{"hidden_act": "silu", "normalize_top_k": false, "lr_router": 0.000766, "rope_fraction": 1.0, "attn_scale": 0.177, "learning_rate": 0.00163, "max_grad_norm": 1.0, "schedule": "wsd", "decay_shape": "linear"}
Below are experts of layer 5 (counted from 0) of a mixture-of-experts language model. Rows are named router (the router's row for the expert), up (a neuron's input weights, with its number), down (a neuron's output weights, with its number) and show model dimensions 128-191. Each number is 500 + 40 x the weight over its row's rms, rounded and kept within 0 to 999. Numbers have three digits each.
Before each expert's rows: "raises" lists some tokens whose logits its average output raises strongly, later layers aside. This comes from a sample of Wikipedia text that the model never trained on.

# expert 0
raises: "ense", "ens", "ille"
router:529554491535438496548552468521529440552474462542444445545476513456475432450455491483523545513517503497452501474523473537440510459481543462429492463475531488582566489457514543460520463539539494
up0:534499497464476463419439440475512537567606474513460431552560503515521512471481428504505545428488516468539483519527483503505500434447479510491419473468440564537523431460514503486498462456560513
down0:481562413425508477482491468525445495527514485457508574450467540437487479462545523545470513524426525513532535536491517526506511510539510524467465569562449505468561454456506549448483460488459440
up1:447473515426512488507473530498514532525506477513565448553549580494483466535460504535480523432510490580597496449553454528527473564553453512448555429494594515514515475520447519527440456572530511
down1:499496425500514534574546488453523523531594530486570481475505486501517523455525460396504463525497535485569505566449519482558491496463521465528437469537488539463454505469551538554492496474469555
up2:545535501522520553515542369446510497518435459502457499577424507546506481491497494512549494525518451527473486493521491486493491496465478462473515483460478558499544522557582503478520586456547603
down2:451516505522547535415524439475423449448439483511487493462536520509556491578538442522523418483517564479422437525475518551495482456583521483493538487467521450468522595495545465459504524448553432
up3:546489563496539466538541496429530515505463457507501512498518462515479525648485437489610481527516513456531532456488532552445454498478524427460454555539498515483488555410585554463483493487421474
down3:455454514526508483527503506503499432496585479515528476483466459476496526466468471541528466541426512553459476553474454440452563516564519586457475462493530494506531574515471546504532446480498473
up4:533497575527502510514509573522467546575526532428493447495456512481453538509471496497537483487576535499510504510487429530527433506476501427445539517446528480521489468485569462451496507473465533
down4:570449520482526509419571511474455510486452547435475561572515491438420429481566474457486498476484492440483499547543553602503458504513478425462512488559569524553550550513454586503522438465539510
up5:525516511603468602510533505468564505451475476536488529520485543485485522530502535485498423514497517527439450531436448554459510514477483468543473543455458534467503539474499497470544516488546555
down5:509488583539441532527482493478495443445538514460596552427437513469496477511481495514483473537523558527459516458533520450474406491527455542514495551489552468516469508452469489482423467445469428
up6:528459503543500544497520546563527483539579484505489482443459437493504505496408460452489461485516488453393476547486431470523492419466492529483476458398478413498489550430491548504508516500533538
down6:505532510500487464531495468525520507481493531493521532442478486566481478491424533504508550457515502474514461586521506518448492527532573524576512503525485522503469488509519435484480529480456483
up7:482513513483511446480513499469510498495505444494487487508497510442545506478486473488507460544589508523468550527489445495485492529494453498491531484507598536496569552546531453441503505536561461
down7:470534542477531466552494501552533496511493621435535476477467491523419513559464505488463524539488497497521487492502532462525496548507523513448477538499431454458528483513491502546507486532510516
up8:559501510519463460531615440501565460466541506516491531481452551561443455477510604461449473450484484487535490488515486482482511489463504580501550446468495460554502525487462547440506492533497499
down8:530476465490516552448508517523527515464500575517541542481590538472516450507494496577509503490561497480470531480464501458495523467537517549534471437459470511514475500467523465541580472519484597
up9:606446515518512493503540436475550429471475543475505496515475521498523451527522488449495500489482446481469489489466513517424488515445548419487471448492543519494513535452519509360579443460522482
down9:493501476562537485524423539524528445514512486540461550468468455534491464436536515508477520566453553439447524472503481547494555541419464468529555464444548518527493458500584501522499488461530560
up10:519475471497499470481471454452443500525570529495536493502472536552513511496512543489376530519529483475514491499451474465456520402457502516464437507503510474504517477477534474497568482511475537
down10:536480486399466473512547547530506470495496481525463532569535573480530451504502574488498492528503455498529548492534456538477567414505464471565547489500579501486461473487543543426396462435495539
up11:543524541551481426460493548481459496494554506615562500582480508544523578542520398508563515557543480521490483487463465484461496477453495457434546505500521464464547419523497497506526462488431488
down11:469542521461486544512479488447547451449470538532471494484555483500454458458503520479501469459502435500490494496391439457493563544482532471534484496551533564558496457571542476473483465560505517
up12:580449498456494522435491515544445530467551529519498492500466455520387503543525449502523476572528464454441524511589483557550489485451557520536408502514497430561528488524503521527490528515446455
down12:536564456446473469528574485469469452518472535477495455486533539514512513525535490542518469540522550521476572504502490482396545466504506494467427523531502489547489548490498495542470488474461592
up13:457546530501565444524490515517447501529403515555510472465475507476438504541517490471523417503568493410520436499534448411508585459493458555553550483541437526405526507493569526523485495443493470
down13:453492520432531475529476501528508456462503543505537572438476488492489555451477457520494527549513516499478526502484518454469507417438541457473498550473572495521510450523459453516560498547478508
up14:488462463472482535539512504583535513491469520448477457563480510438408487383466530512519533551584499425469525496509457566510516566521446546533564547498498455554533539523518511483520494540519484
down14:555510528500517529501521548530463539519418502523494503416516472455588536538517505452487472519453491499484493519496545457442500436529453429499479502538524478562462543521495505553582446554457510
up15:486496532467465456563485498487585411472525582499491521506493391525498463421466519500449492422575460509482517515505499420469523522489543526493482505548567503514436470562541436450478444481480424
down15:563457485494547462469522440456482511491450538466518452492519511501501510467448482507573464521519455482534532472571436533563502470541441556463513517541457500435501542475530579536516509517398502
up16:475487468414479468494471434457518463542521424491503448515504497492499469520533485556531495538536506418474549470461447442495483497494534486497478506543554496479498535516554554498477490510500476
down16:494454437586442582444509518527557451421498547504496514535502489471517408561541444471507542530490445482476493482479542489501463535488500455533511534523471504475494466440553483470535507530518503
up17:538551531493500475519507397503556513554560502490497454555487524470490488442490527465480496510571452481548472431478426527476471457464519469471491547433507529527565488525538473544574471517561521
down17:511498414508530538583518532467458521522562545458509489475469508520472452499520412453590462520523507483456539497532499533569530549491501461500482536543503489461533455458558444482500503516502500
up18:463460525505455501526529461558548532530509462517522453472520402505457541503500487506566492484516509573465501521598412496441478505535513364487526483484433533490520517478453561496449494470496522
down18:502459485469512431470512463515545503560494498588464487492503531493484564497493619527460584520537547522482495530511502505566422483517476496489493451426561493512491478541467473530435511562426524
up19:519618520479443454518483442406548525521484470515508462534505524495476569564520433488510473554463531487504467521510487402422532453510506476525509556504525529514546519519471569510470519538483503
down19:428535527491501510423443442479576456518554478518471555528494517434521459586509543531581473494456540428445499476522412545493568508457529468472511459547519457504448555449542498483524502451527503
up20:534526516557480505538395528517478508451476532521486497505457444541486519463478484468494471515537540498545497447497442482521455521495520475449506459503540578541568476525495526535539449518515495
down20:535488566550503478518503468426493539510473515509561465463503546505461439436457506622515481506537461623472552473564432554530446525514518469469605566534491460462480542505456499475489486547511505
up21:514483524443510473583474422564459547484608491509499522486451515514472493502485464444541484519468473431492473522496564552479546500452516512480471470478515431531506505538522554472504502455512498
down21:502494513411511472460470484513444488465479498576504494467548415532526536544533514479468525562516439495457421543439527508566560458450462458493506503495529530563501518461470619494492463468508437
up22:553516526542507489544461447422541512500405485561535463443453510555515431495505500476536520495541500436506580460498530546484379532495506432535501452573484525480461422503505445503488529550474563
down22:407503419410485513457482544525439544494452481543451434545545452518487486432481458439477471519454486497497471546485486418546508520532465506547507499496500499489481478458409475491498497531535494
up23:501432456508505452538472508533504499502474449536560535505539500542454525489460500468474522486448497433487432489492486475484445456476518466560493451506519551568575506442523511561519498459506508
down23:507532480480485502561454512566462567504481509495457536534520543532591484541529534571535446547501443530515526466484562442456483492560446505524578520535470547444472411490515472532451494555525550
up24:494467581593522525497442471504538468479488557507498421480466436480510522525520448559545493519574480555464442523483480477518511486507518491499419535440526574459526440548554546484506491459429502
down24:450545516538489509478576418516439518487499534532490527463587483490481536541481543550459544539496521503433451475460416439502496500508500524514480559521541522543520587483464482486489613472557432

# expert 4
raises: "s", " (", "n", ",", "i", "le"
router:502523471515474460566480473543566495458468441550442478512432534453488456511471475564505511422540472501520527500440477524448492533451558459425497491493494474575496467477533511502564476542490446
up0:550563492513510471527482398497500540570519430532455480508479510534504580463500419498476523465514559506517444528522458610453478442475524454421485523416451490503543475469583518479472551470523532
down0:540482493547478462451447490458525512496518529527474523457431545493474507555532478553526502562493521503547540547489471458498514417551535477503491547505421546505483455459487526505586463425498490
up1:473500488468542501503451517436493502459512570547481503484547507525524458492467485526546458533449443521448482441533412460499431525481505501443539478533524491466445498488477490497463448560503459
down1:544443502543494462453561480471562496494551509490500458493535555548537498530543418479528480564385475503570567507488517583480472491487490468472536535446534455432504561499561513506470430446498517
up2:535528456509468532556587516488421407556473494478434503514483517473454499490513542450474459527500445546498464529546515459521510511502439501515455510489515502514548488640516497466462510504487588
down2:542566596472558444512475514508415521511423473495521525451449555432504540466539530462488471484563414488523458535502477472506480502529465498480529452478498448504544498462526453456479575453524505
up3:530459508493485535513452469534559389463539567551492530572486465528499507499495576473518501530505491452515533461547515537566478528467501513433462499572495514519476510499525594506484529534489500
down3:514562457476465505506501503616474556478515501456461473470478483448469480530463499551524471518506526430464513547476488520462565503422484478543507516504442482544468546503462570512485440532465587
up4:506525522491468502479504561553592519517423494463434500519486488495523540475444543516471464469517575505546484595518456547501490459461534539519549546451519504503503518518538477484532490515463462
down4:532475570526518505492548523553488468509490545436453457558499473546448520433488516492451465421567530500473436482519541582441509556511543502468551521549489515504521462512460473556478464532512483
up5:564478471558492521523436503526523498458428508540529482529518505506515539560528533464524493495500517544493521536472492567412516523507483447484500494557498479497460519484497441478555533501494537
down5:517480456505473512584512474526420543485573529585559505490526490452507471479540452472565541555512504475392491475439499481515403498470470524522500464487460488442472513512476443489497517533498504
up6:519451508513535555491429446558462509525518442516441532537446537549486460541444516453509467492524486499503534471464552490466468482482477528466474501431480503482489511409490500521525572465580486
down6:450462499402468479532563511460488467532562466526504439475455516600471511411431468542486467491615454509535445515561503462502506547488528463543594507512525553496525504389495516490499495546517478
up7:548463525491520442560541540518520508516481481445442473505511597437519557459468499544570551489570470520458524465459429537479460532535461475556493431560618526506523547447529435495569528590517467
down7:525545449517502476551486498505531438491546526472519474532535461539447498493505453512520532486445394575574461536504476434506470542467499517398476522538470503483548459494441509518517462481447525
up8:522507503504395492511549434507493489517512547589477524506494493472495469523467522564533478473488465503519495524485497494554462541496524458470535486459539418568510467505507527478479537479513502
down8:521437473463521523410480444507539563476439541492483481493511520503552489610504540504545465499431525487542540513583536499470524591502479470494433482480497482512445426491525449515513511487507505
up9:579483520494420445535497463446539538537505486507538456527513545462502486515504516445496451496433516476500533459522543538536518550524595469539492414463534466530502536484537490474493470533504474
down9:453506464493506512465444526475434537512455458566492479460475522547506524589519492520547491443512477537496486515498509455461504559453436484538491482570502453488520455528547495533477542459488434
up10:517504507542569463394508554484516501568428499513509550511399504544562490563503484478504528521503549539522445556459529501480441474516545399497519530507502544561518457475543513515561485528503553
down10:498503477455547533480491491530460505509501498517564505462513486498536463568542526463468498480568528490551500479545473494499515510482485471529508442520529520451500374531564455534488456520503455
up11:508498503472518474518509519551485478539467506527477510580508479444477437534540522538529538501584432512471533441473475556427519499477532517469499506516532547501493549448463460417506475478489504
down11:433456432504509544524493548478455469460488524466459505523503511488500456444545517524483530399554543522505505500428548498472474527445534525476534508561430493525592493506509509520477467441501517
up12:531520495443479473498457482532522511455569512475466442558515534506519498487487483508510491500478453476494582498531503490536451486461480491442429475505497452513564480453525467463452490437469501
down12:564492472479506493519456547533471539494477536473461480589560497477491481489489451474496491458543549502496536512542489461498425547539469524444511485445484467514522523477492589497526475414405574
up13:520514527492476535509476532572481499515531485465553502506499481460450486540509470472462418468466425439540455484511494448467462544514513492465424522516508555485532488537534495490532524507564524
down13:573473447483504509564477497514494550526476510460518489510514490499520532475494590504541480565419488478446503528555581484481525489455481507492453455468571440544468507613508463530547494598515489
up14:509492481530463451535532453568595447567519547526367504503497546545494459524481547482493500455512526518539529460502451531464431520487435529482550445486535454474540471550565578514535448572544517
down14:491487466515553440422429558460485488476533506496421415475600520556499468446470509481574545493500492518514547499458528572483521470480498498564451487475437517588529433528423525486501441551584499
up15:529444493533496444469529508448543453487521556523505588476463495536512469450500458516497526449522494526467431580499509498431467516562515514526441471472515506517507441460514526463475436514498455
down15:453503473465488478426545529542436452466484530468479451470541561520517436470478503508594484530510518488484535574488519467538473498475499503497534517499481463538532490484558529486502518451447459
up16:504458472439465474447411461466567464546495522566465473426381464486457398496538514475482471500494469451460489423504456506505481469471533525419522444564530458516485511466569534516510567535442573
down16:545423452523526539427550575485556510544513433490450405483473513548522530530532474483496525544492530428501474504511533527518459528531474524529449472496468520526515428532414474535518493539483561
up17:516506591500492538476533457550515528524481540441472457477491542450444530499526527471486453551463482492459540519486464462545418540535598546489483475504558501453521529571514506428532501617501554
down17:460493562455499477481461504457513497501412542465406464519489517504476536525495569480492475483549480449487508458563599512464498481503466475502578483497475652466583463557466520484464466493504508
up18:593536466520569434580500445564556517482447474453511479494487447476407518485499430495587452490504471495404485490497441481515513470582521444479499535519444483476562540459467595512474522620485422
down18:480498472521494442530436461496507500453507500507503529466531477498516552521432554555496507481452554488497472474451462537557524539493492495495485457465513464497500408498477472468499490516455501
up19:554578521528439398558506535509562432521435531478448468449469538464467546522499520424500487509526559516462502535442446509497490462526553437531508531517482540495513499509554486495495558526503460
down19:550451512471479475446526471575418440516524538508448546510521528489473418475507542525507448561432478490530476468580412521507609568482497471456505449473428469520504512475459566545562412426543474
up20:546522481586478472498475459509522503554495489464456451434429521519499487529420420456562499480514477482514529497467538545526509433549543410542525500448517442553551487485455472518528538487507566
down20:461496445461523552558510489438496471500528516542542516472475569566518502479482506520510503439528514535567462522532477510524451402482541491539502448465541534454481546483497410487582510494491418
up21:536553594542462554481454409587548501446575552528459484474546538531513456503428464414505484502472469495502552481505549556528542503495445484518493492566527545494502459468482524543495408480507515
down21:615431566472535451574533454497569484510555517482492465480587552544507526488443509461529481472516589491506456430497504464505556507455481564504537507527453491554527480516479562518462522507450508
up22:512484455572476533536536485484525407523510436587477456544469409467418522458525562505580481408479483459472519549442534474432580517516523506525548481492519420545470511409539471456506449543465467
down22:438496472463560486422509518568446587520552480441426463482455521488469495524546535566506498534551487488518445527522458523535495520485490453492502457500528455535464552468511444506452504543515451
up23:496511541510497493493451511471457527562433508506540474520470526505494483497544495461514537479424527459481461470463444477453533494512537516423473463503492546503535539498561474557489425470473516
down23:515452522421521468510553513552509485440490495549469603501503564513450530484497507446506424471571491538542577520432505516484435534574462513533435475501548493500451536469529435519491445496530442
up24:465535470575528495584436524434569500484507578519459500483453456547455479476503464523568446530509453475508546509480501486461516503535496513537446534496468539520536431528534440480452469513550507
down24:511590490504461498470536469491458516495487524527539526495497479513568469486495466558523539516520531508531511525438458528497433542477510528487538480464491476520522592498536479541488496420494434

# expert 15
raises: ",", " and", "/", " (", "\n"
router:569494502523453503536521513478518455533509484516481460545493524469457444453543494419526542505534484523463504441521523499505448441502604510422472463540509482508518487460553574459580459507505512
up0:485499531540460519498478477511546512596534418452496541522587448446465479423511467481453445508525487527513477520533453574379485420491550550566466494516441531548514465539526499474467516529495505
down0:464520405447483467522507507540459480492483566526485531509463506489512442484498486527563521533561403508498518467456529509556429525583483460471497550476466520434462522483540580522588494473524475
up1:497451582506528521429471507443464471490502543550416475476527524515513466543491484519496436504476422447491440490650500512491537509467512514492563482494555517503505496516476542502464464520536419
down1:464506463510513442530551504451499511581543520529493554560549545482484473526515458559561479483484496525554534505503533503565486516510424529548538476495441395486484492599521561493567433506538523
up2:564477599522513500544535469536446558474477507508485534494499537552469461482423478482554452532503490463493493439463496447413497563516491536523537474502505521564549460499529438508396520473535489
down2:489519530493531492455514488575457508505442531561488478556472513496503488550462498495474522504456450537480532486521450513485523544450417529457530483432475501454464512501481439448482511431582514
up3:529480553450503494495525495514472484484468508490457525481493447519502525530443456468542468467561502497446553560487470531496508509473511456510527522471564524532520565482419529441468515459564518
down3:537444518544514541491587511508448517435460518488478502488534470462440486454433486497514492558460419494499404517497586475518566539516521508519459496490503486510496440488450536500483522522464544
up4:519507492499531500486451474479551532513445508464515492478414518526437565566479517522448593477564499505517549477500380536509466464411512536449495462392468458496537490517545491448527481443536500
down4:509376530520463502502484449557462494507425558489457481474514452526493405519540494474536531457475518435498477468554497468492476510506578486479485493531520517474509494516438540557493541542521461
up5:573497534593463475506523489475469483507477491520511532445455528498524464541439492485515564531506527535474555557449469489441528544511505446508498537536466515508472472483537477425578561518553522
down5:459473488475536527441505492478562522479515516480607471532509474494478458506557510481588568472552519440544550462519609517488468465517471539519402533470494497457477552466493526550492524507388485
up6:519493477515529574480490483486498504531517492513457500503480480442486448529434514473495458461524510491511498518532516571402535501471497543489575445448503465517540510446440498514441515453570464
down6:394513498547548423436467526527483493455553535544487478536505496522434495525509440523468475474460438500447506509494518522466549528505559560481561420532414500429502460481499453476496469491506541
up7:545446510457512521475583506519475460459494472499492459537495506480500523454475468555544490446577539514483546475473451562515476498499463449521563422495576541500487547510513449487473518541523460
down7:482519519574501479444489518529523477518435554503528438579503537481478560519527469543512457511468547530491503514531494465574534524501508537455522510464474493459520491507398532549544474528450559
up8:596503532524467477483463389485588556539530436462470475585547451504485553446460511502510507509471541526459475497499453488517467589531509503515527483471457487576515497469511468445506511515506514
down8:507442505461531588543447560506541464466453540516522452447520598471504550425490461472527504474510584469499527497529493476517427538529507473517494548441492526467459538455508428545465511499515547
up9:530497449480475510474566494510517510511498524511516475493511481572461502556451444464555529560522501435493504487513498570453516574437555424456558383457483476502518524472497512495564461592533558
down9:489562506449493499467536579486537497540488495456534502462520479528558533552559470547569526451521465555514522561492509418550431588484450499445553418494511524542536554554528430503493542516540504
up10:560496498531540431514557464452536446599495547476513498540490480491460475458512487536423423509508488524517484451542433500514443433483538502521495481524521506486507448429490552529496484578526532
down10:488523436406440494528557543523450504537494419513464565547457482478450552475498476492477473525511458554581424496471524473509489438495577484585589463500503465446501484461500498514486484459516486
up11:554456532500488388511495504497482464541478455521494468504483506490466503468443452494460471459554483517442439441447417501487529511503563527513436527497509507486531459538503397482532467494493508
down11:452483538486468505521556514528536517478552558519569477448541542492515476462476521438520480579470483581498416498600464473522482559500532431490447532463518457531484527515500435557480504550562492
up12:516437532481480495448418445509530535518525575519489500593481444536433500501530482454408474541448447512528526494584437437475447561446455538510454478495474429524500448489524523481489498490468456
down12:537569394531525452539564476549539528525491483446483483500507525497506552488523490463463470575529468439517469433462471425420475417511502561519532447509445522474521523512538510492523532460520472
up13:495482475554464559509537553528447425448461481535520451479484530561409496488414480471528399510543479506534526473522523508490543493454501538523463574542504574488527494483544493441538547471506498
down13:502506473462531491609527507467490495442438547505451510503613420503544474494459482574572587451460495459434407441568514477517533536536441572451458490584512485441494502535496445469474510480469589
up14:517552537514540508460488438493581457505501484519448499540463531516472514422505512411503534488559469456466515469546454562491461496455493486502541506525527520490477470516560512521554537467531495
down14:471439435511538457483566536482478468497507504579511486496465512476483521507513585496440489471562508508496481512546426516447514459435515504554525537495484439618528430448492522497478551498506516
up15:522500447577508524496477512469546479501508527541451498531501496544514489421503531477561591509509489493529539587491507471504573423548508506562525491535555498534490394514514495453523403529504409
down15:536522443492547516530537526530492505466450506497434423421576455516512455457441541470450555452457478496463497490461527421604448492564459544464482423471468520458439473489525509491462501525515451
up16:454483535399478468496424461542506483510486495558479492495498503511468412521514486526569477501495507447489550495514434466491496505486500473474456495579485454546510526502582478550524472538470508
down16:445508547510504528497553546515480549475433510520551472496443549473494509500589494464421421598464503469490479533589563467469458557502471432466486488501494572547518488472486527505503468490494460
up17:540521504478447500503445457488482504480500496514478533523470477467480490513489497505477397572488495452463529484480486469529494514475484546472467495528473456584489580429495544489498488506481508
down17:547547520528423450494447506477552513546467490551511432555466516523470473418500473575524526555472449445445554500498448556469500476451496436535552492446391515458466527531540442457485471517514457
up18:514524496538462446521502431574511549522512413437500414548554495494440607487514507468619482540513492512383500549545455493453475441549495472505564540450437511488521542460453575474494414537550440
down18:528513505511466455425440606451492434441510534559502509540550444486473554457494563538510524464474437477513560557458495406475530566533460566497491433454518497496456450509497421460452486433489530
up19:598567492510457530537535515529475416561464421496510470482435519484537526559518527414557527477534523529473471605511411456463571526495532479493507544458512584449552501468538501449503462470485486
down19:439480493521493465468501486565535498454494495559417570530437473504494474531476437510563518507473511452536450503502457577455485433522482450489467504454487474541500454517548480543539514505584486
up20:506579473499490487462471521557500479528441408484559479526410466499490521505498573410554557523535561497493530492500492574488487520492507449471523431470489530539529497510552485506593539449493510
down20:519490424514599413513415453405495518495536501429550510521494542484553489530562502536556515514444507547446519526567474478437456488496429519505449441536554503479512479440460496470490548579533584
up21:507510516545513414548512465530514534492517476506459484495471498481491520439499481460478466471539495458457480552495522562536552495438494536505419551524540477522543471439552524483492479535543447
down21:514479514476489541495577439510579418495492572557506485511539507529462496553533581450511510549530519427555470487546524381482501549514536489487490589521462535527416539563530544520527573506406502
up22:517511512538466535563503495483510534476444446548486553485465464549448512453503495484456522487550482510533496481430590555478487507491487416493595499557496475557473452510437475479487456511490454
down22:491514479516511523497493476499499527517593462557482501380508540508485443511476495461463558473555496456496447529434500498501494552509507483510544519504447495478505465482523428514550536540367524
up23:478505508485497513478523496441458567587444526557510487483417480507540508425504485476512484476473455519390552479468467511509560511469518542459570485476512540470507535500551544515429466508545502
down23:506465533525508489493474524496531524577428467444513595483551528475534551502572522551485477504449484547468474496463535459526562472499503494550502508422456482465443545488511474510549546565572478
up24:460502472529543482598534544490587526443524510472498444507498472487472504478482429497540392533511430454517499467512435486469555518492478502546450517532499446557560411472495545491537446477480476
down24:472536516482449487550489537516452488468476442575497513524485531476469456516528572491478493560516483525448443554498465461517525530465526462512486539448478481493485577581529563552492497476444513

# expert 2
raises: "i", "o", "-", "er", " (", "h"
router:515518492558495511531531492554493498499432461529421448517482468441434480465443465529489555519572466504435457535480451603419488440457478464484522436451545501562557474486495502504490475519552533
up0:540530576529509510437498472509553499514470499541478452487523437580516509464508453462517493553522518504482448503563470542491481540516521477444497558446433534441528476467599478453484522488517517
down0:431511485479512438528456563540425443508472547480491500428468560482439476553463486448587499501461442430441507484599551506523504529518440493470515488505531496559471555510528542556567514496465520
up1:530475498520555439511477508497489481478612474547526522506505494511572422522496527515493497481522454450536532470610476501437471508460476563470492500428566537516511511517522484505425446527513499
down1:502483519476510495486458504552440540515551525512510461483512424515466459486473499489467533529545524451527504491462432539542472512488440560551493499426480474423534484521503486585502539482483505
up2:503516578576468486494507498425451440543476427520481462506441464553403490465436627500441397432500476473441450498461509450525479532468501576493456427518561577524541460557511500477456521490545510
down2:407525481402536501404578526546555505509442430462452459562441482501473446486494529467444467495478515421456423564598487445570473487490447458494538528524454564499548459470572486474504530424506489
up3:536455499489502530536463499516534494489518457479433511490454474511404449538546503491527472476557519468479495523530515503444524506440527525437577485477483494504480488512574550512531537488501478
down3:413487478431447515487491479510488560477458550511463552612503506525474519467468559466454534500516538418550532522389455456525469577513480491480555460483451500515483447513464476469425515546506464
up4:517563515533543474513558553463511534509495549487504456533434567475494467540470468540519542607526488538514491526481400473548514449408479528465463449399510522422500475516531438449542488476462547
down4:491435422535617503525457482473453441519466518468554402504479496483519490449475490490512507498476524476496467500489543557556415494510564458535545493556513529449491498544519522536582511490538481
up5:559481484575478534472497544460524466574476543517490538559488468495494508475500545451483461548491539570514458543451435513508541454461513455519521535518534508529481554494498487484602502521528541
down5:418464547502531435474457489470547496500493438521517508486520512515495432473568547469534552462493570414528463517551482502462438510545447468546444546487513598482486548515497453482493528505537426
up6:518533494546490534498523459492516509561597522497403455468520528444464481442459565488464453488541492473474513427540502517487430443453474494544510470441479480426525453515467540522475525467562540
down6:548558504503544465463493548510440503513500483502448418433482521536413458490457539482403514503525503563528567506511539471501469470518529505434554431565479505465500497511556487517575489471491534
up7:519506466502495465481482508500468546450506496504428487488525503459519510475495523507525446528582482546487540425519454481543498548506454540546514388504549481484530523455533424454492462576526464
down7:423492510543510523545479496518534527520531555492540472572453477512452553500495501557465506552464509583525485507487476508577509491487474508516498528463465473526592480445462510493470475445447479
up8:520436419545517452509467452447472530461503466472518532478499447481473539561530478513491447550443471528482498541496500518525501456489482388550580414428481439569554574489501564480481501528492456
down8:501486458509431573477480538526476500438540529511532552525579538554465514544541482508544509478557497628536529494549435515524441495464548509492511529451550542496431473518484529479499565489522529
up9:558491445477444452558533450481490483537490554488489470455535478521495497438504490434523535474492519475447512533582575529490424477538558494470483418517505487535514501426518530459527487530470480
down9:484508483521516513473501483582478547492483538496518451479530480482445492559512508504573538593566525518455492567482441457469489427465592520478533530494469456525503453515569423473516497461432451
up10:467502450573510537500508515464483470574512513498426503532496475527520503478490532531473432546504502486501503442579576513506417532477526491523427504443481451475578474524546479542550514560514514
down10:524402491548555454449459509477472557434541448518472516524467499504463484528468562534442520578500541508510526556538480481502585462477444477551466479457490465507522512474523490505521427500561528
up11:544485448496515463558490484536503495480461533489477396510529512468482531499557451508528535529572511508466536525483334496446534523542533478546435463416503497457546455458503475502572485525535540
down11:437495454479539484525464422437482422520472498525474519509503485519480475466537480505592505564478528465439514533432526520455537567472559596478514504526486493491494555516530536492546410439513502
up12:517442504481488497439422470451447542520444568517518507528462528518534463522480430460500485492510469432488509473532518527522493506475491585487346537470516502527543506573484501526475495494484480
down12:504525476512474507605585458487575472456475525536522532559433522536509532501497487384472460483494549421467519597469487509463519486483432504463521454520464562443513476454524496481502485480445472
up13:548536538499470447465526506530419473533421470518530465464456513497570455497418487497505461496514478522570481486499536485448429517439532532501526495486461510457503503431552502470506519491528528
down13:445548467508497422548479469490439546556481478472500477491510480449524501467510519524567479598497494378502475454504499498552590529468480504545478485499530518530422565586450492526459489526495445
up14:477477394546518432475553520499573563483506491524427470552510469501473545422476541498440500436536507533428580525518476537542480529454449493432487455504500534486529525494541480497506546495532445
down14:494480481473466496551556411485540518448450490531550483449459441488552523465515526482536527569489561462524506512477495545497541429541483478530542508524533478508500493463485499474490460489513440
up15:510514451500506490526496552481500525489557510546461531523527577532501455456479440479539550517481492541489541540452468521522498594509485511443464416489570499494517462500538427542475458516483467
down15:554506544457493516539448450468380494450435470450552542492486466444513437455460573553540482544408498433502502487475452426518511471527490535449479456457468530514495554498488515512512495504468495
up16:485546482474441429488425446496461454501554476586534558479490510472446398524526487525573537473480533399442535428527449477470518463475471532431444472591630492540537493511574509519483453464474558
down16:518508488484510554420511540503526490506443485489472510511535481518512449520555537518484479557538467460511511469456523520498507528523504547468486458519402557507522465377536452512515515440510528
up17:502495507527485532486516428471476540573492528508496488439535493459443493515525564517520521534469465446467484457484386488531484496478468511420584471547527576471547424512549456501490501580494504
down17:432495517452434463462508508511422538513483529521455437506517548538487499515450437542496490455565424500478469465515524460496508500449481480475511575487452509513473519500519452523459525446530472
up18:502460528491475551543518471554524528578510531473561438468497500526465465533520528533530419523497480560469456474584485467503521516551534446538533589472521455492498466470472542472488449502484521
down18:470527485589484446567514498500501497509450539527467560505497520525464500498458524492469475528564423490511542460503510481499492521473530492448573503400526494490484448512511446510474500496470479
up19:531546544557514440513545484420479528462414527507484492461448462542486514518484460482533487518488467538511449524461449464472501489491523506491529531492524456483538498476512487481448517504486521
down19:476462478484498553480479445453494456449554516513504553524449460537492486534488537495510580468448507504556500548549562545479519523525509420453377479500573440531452553490494501497508461511478522
up20:519520495514411454522470511415463515470466421466501474538457478522503533499516459426506496481557547524460518520464514570406489446525538490496506494449498540553575481504494571473569527465451444
down20:502557480524501516488492540463521448482514431429458521508487560574546522531560562504477510536515485537556439501435443550480470431484575482548441462462477451495476515489436486534518525421542506
up21:521479485425560514556478467523493493474611548548458485473512537504530476478524466404562478489479417469482502490496562601520488516464552526531444441512552502482530497439507524503507509476528531
down21:507440560454502503488535503512516524431462490496458393498488480426495488484515516535555532481521533507493585491460493477515554554439475491489510496510493520470521486488497497531506524557547577
up22:541510510542507534527511539489549429483466430531481466547522508523465515502513421493499500428538453503467553461574512512446479466518528470463560517477513461541527525586549536536479528447478454
down22:507535429515465534556491499491470572465476549506442483469523512569537446519515515515532504438487574587504462443495540500505411525515451503590550479486515468506511517510508498495524535572470491
up23:497503399538469529543447530532482473559445473527531448521458495502485525473488580436438495459520462540415492537434447460473555510426491558514498433469540512541542518459523493491545460495517528
down23:463411495524523511507497492452523556518526492513515505460489544552518444537534498541447507529502456554544502506466473575489413537502549493529527549479429505388468499497458415469481640432478539
up24:467523516495536484593462511541522481413469511524519476478482479535421485514453450519519398559555478480512511483527500460473476538548509460529484565501428488631537456466509518498521456449522496
down24:481536486450455467440465529495506533509458495445477564489516616505499559564503474542575453611462472495439527542535508487488557502498467556549484471534519443491558567511492547508508466490487474